{
  "balance_loss": 0.00563,
  "vocab_size": 16347,
  "norm": "layernorm",
  "tie_embeddings": "early",
  "seq_len": 512,
  "dataset": "wikipedia_en"
}
Below are experts of layer 5 (counted from 0) of a mixture-of-experts language model. Rows are named router (the router's row for the expert), gate (a neuron's input weights, with its number), up (a neuron's input weights, with its number) and show model dimensions 0-127. Each number is 50 + 10 x the weight over its row's rms, rounded and kept within 0 to 99.
Before each expert's rows: "comes after" lists some tokens at least twice as common just before its tokens as in all text. This comes from a sample of Wikipedia text that the model never trained on. Tokens count by the router's weight.

# expert 17
comes after: " |", ".\n\n", ";", "|", " |\n\n", ":"
router:42 39 46 49 34 37 55 38 51 47 44 49 55 70 49 44 58 50 47 54 47 63 63 45 49 53 37 54 36 61 31 54 42 61 39 49 51 41 40 56 64 52 36 41 45 43 48 48 33 46 58 50 45 47 43 54 49 56 47 54 42 58 61 40 42 58 34 56 39 41 46 45 59 27 57 62 60 56 39 44 50 51 58 51 70 50 30 43 59 63 30 38 69 55 66 38 46 40 53 34 41 67 63 33 56 57 44 47 44 61 43 57 70 52 71 51 62 53 52 65 59 39 73 41 51 41 61 49
gate0:49 37 61 54 53 58 54 51 47 55 49 49 53 72 58 64 69 66 49 45 47 48 36 49 28 32 40 58 41 63 45 46 47 63 36 34 47 27 52 40 69 63 64 44 28 68 39 52 52 40 51 41 54 49 43 48 55 67 44 37 47 55 51 56 50 38 60 43 31 53 54 62 59 52 68 52 48 25 46 52 60 48 34 49 56 60 56 55 53 45 72 46 49 45 58 48 45 39 45 51 43 59 47 22 52 64 52 50 57 65 56 45 49 43 60 53 31 56 53 52 38 59 43 46 58 56 45 56
up0:51 56 53 53 41 57 64 46 59 43 48 55 52 69 44 54 58 52 40 42 40 45 35 48 45 53 59 70 47 44 40 48 35 55 36 40 58 36 44 44 61 44 56 53 40 56 41 48 51 38 39 46 82 55 29 56 64 71 47 30 43 77 50 46 36 53 63 50 31 53 52 59 48 53 59 47 40 47 63 48 60 45 41 49 64 61 39 48 41 45 71 39 42 45 58 51 48 55 44 58 48 57 54 27 40 68 45 40 50 72 58 59 57 34 57 48 38 45 55 57 46 58 46 50 65 42 49 56

# expert 16
comes after: " ", "1", "2", "0", "–", "7"
router:50 30 50 55 54 28 59 41 47 41 58 29 62 62 58 43 60 47 38 62 58 51 49 33 37 63 40 35 61 63 36 53 59 46 55 50 54 48 42 56 63 50 57 43 43 67 40 38 41 58 36 50 45 38 69 49 38 53 57 44 49 48 65 56 42 41 38 39 37 58 65 41 51 67 54 50 41 62 52 73 60 58 49 65 53 53 65 49 45 58 37 51 52 48 60 60 45 41 50 52 30 57 64 53 46 40 48 37 34 37 50 41 63 54 68 49 52 38 48 56 48 67 50 33 37 40 57 42
gate0:46 47 54 37 69 51 44 44 53 36 52 61 56 59 34 50 58 64 63 51 36 62 68 52 65 51 68 46 50 47 50 60 54 42 55 50 64 44 67 57 50 52 56 42 45 59 51 49 69 44 51 52 63 41 45 47 50 57 58 52 47 72 25 50 36 58 55 53 45 48 51 46 43 47 46 33 43 42 17 54 52 17 61 54 38 41 45 59 30 57 44 57 44 50 59 46 50 54 54 70 39 45 45 56 51 63 56 52 62 51 57 53 52 51 37 59 45 51 51 36 50 48 40 43 63 27 33 49
up0:45 38 41 31 57 48 41 57 39 57 54 57 57 48 49 46 67 51 53 63 47 65 62 54 78 59 40 43 54 53 46 53 34 26 73 53 47 60 49 62 61 54 50 42 51 63 55 40 49 37 39 49 68 55 58 37 50 64 46 41 45 57 52 48 42 50 49 44 64 51 56 50 59 33 51 30 51 37 41 50 58 43 63 53 41 37 43 48 57 43 49 42 37 64 53 50 52 41 56 57 20 40 53 55 43 57 49 44 47 50 86 55 48 36 52 54 51 34 37 32 50 51 57 50 59 43 42 53

# expert 26
comes after: " the", " and", " a", "-", " of", "=="
router:39 52 42 32 57 39 41 39 67 61 45 51 51 34 60 59 46 35 50 34 51 39 65 36 30 48 64 53 45 52 53 51 37 45 49 63 54 36 64 62 45 48 40 73 54 40 44 52 74 45 60 60 38 47 48 53 42 44 39 45 40 56 41 51 57 65 42 67 33 68 48 53 53 52 57 52 44 40 62 63 41 38 63 39 63 48 44 45 47 47 52 64 53 45 51 48 53 72 46 67 58 62 54 41 42 41 58 56 52 28 39 48 48 40 50 60 61 61 62 41 41 49 74 53 49 61 50 54
gate0:38 45 54 50 51 56 45 55 65 50 60 61 54 59 63 46 50 60 49 53 56 42 41 49 41 56 29 34 40 54 43 64 56 69 47 47 50 50 44 26 60 39 45 37 55 49 37 54 45 48 42 58 39 37 38 54 50 37 58 62 40 52 53 37 56 39 31 45 55 41 44 51 45 38 58 47 44 71 59 62 32 52 57 72 34 47 67 59 48 37 73 66 48 46 48 50 45 65 41 39 45 57 39 53 37 43 39 43 52 63 49 68 36 40 42 56 56 53 34 50 61 55 48 44 74 56 64 58
up0:56 46 55 55 49 47 52 56 39 58 33 38 44 46 31 52 39 51 44 55 50 59 61 55 57 42 63 59 60 39 46 53 44 38 50 46 44 54 44 68 63 52 57 63 59 56 58 50 46 62 55 41 55 59 58 50 37 61 34 45 61 33 51 56 41 69 56 33 47 40 33 53 38 71 48 56 62 40 47 40 60 50 37 41 52 54 45 42 50 65 34 32 51 54 47 37 52 32 67 48 50 45 50 49 59 70 63 67 46 37 67 47 78 70 43 53 49 54 52 46 39 48 47 54 40 38 25 48

# expert 19
comes after: " ", " (", "–", "\n", "^{", "°"
router:41 37 36 59 45 50 65 49 63 56 52 46 66 51 46 45 45 57 47 59 44 63 51 47 38 41 36 45 42 63 39 66 45 52 44 55 42 61 52 55 47 64 37 46 33 52 49 45 40 56 36 61 59 52 41 47 63 61 55 41 48 65 34 44 43 53 36 33 56 62 40 55 44 36 57 63 49 60 56 63 62 52 63 56 40 49 61 47 45 53 34 74 54 46 42 39 65 40 41 33 55 51 68 66 46 31 69 37 30 63 48 50 59 63 45 52 40 34 42 50 49 65 44 38 38 47 63 57
gate0:61 53 45 51 38 59 49 52 49 47 41 51 52 48 53 56 56 44 49 49 63 56 68 71 44 33 48 34 59 52 60 77 38 62 54 59 71 53 32 46 54 40 41 53 37 35 42 47 42 57 37 45 49 59 52 58 55 52 52 50 44 39 50 48 53 48 40 75 42 57 63 39 48 60 53 72 71 45 48 53 43 25 29 59 39 31 41 65 56 42 43 51 47 48 58 63 54 56 66 54 53 43 46 52 57 56 36 53 56 36 40 47 52 55 62 48 54 38 58 36 29 50 49 54 47 48 56 28
up0:31 66 51 47 53 26 57 50 58 60 52 59 55 44 37 48 54 47 47 49 31 44 32 38 50 64 54 53 42 37 44 49 55 43 54 48 41 53 82 28 58 61 58 57 57 55 67 46 60 52 51 47 46 54 63 67 35 41 58 59 47 43 46 47 51 52 63 59 36 50 44 63 55 30 55 63 33 43 45 42 53 68 58 29 49 69 49 54 42 46 47 49 59 46 45 51 38 62 33 51 43 44 44 37 48 48 63 47 59 45 60 65 45 29 65 48 45 62 50 62 44 37 41 56 57 40 58 55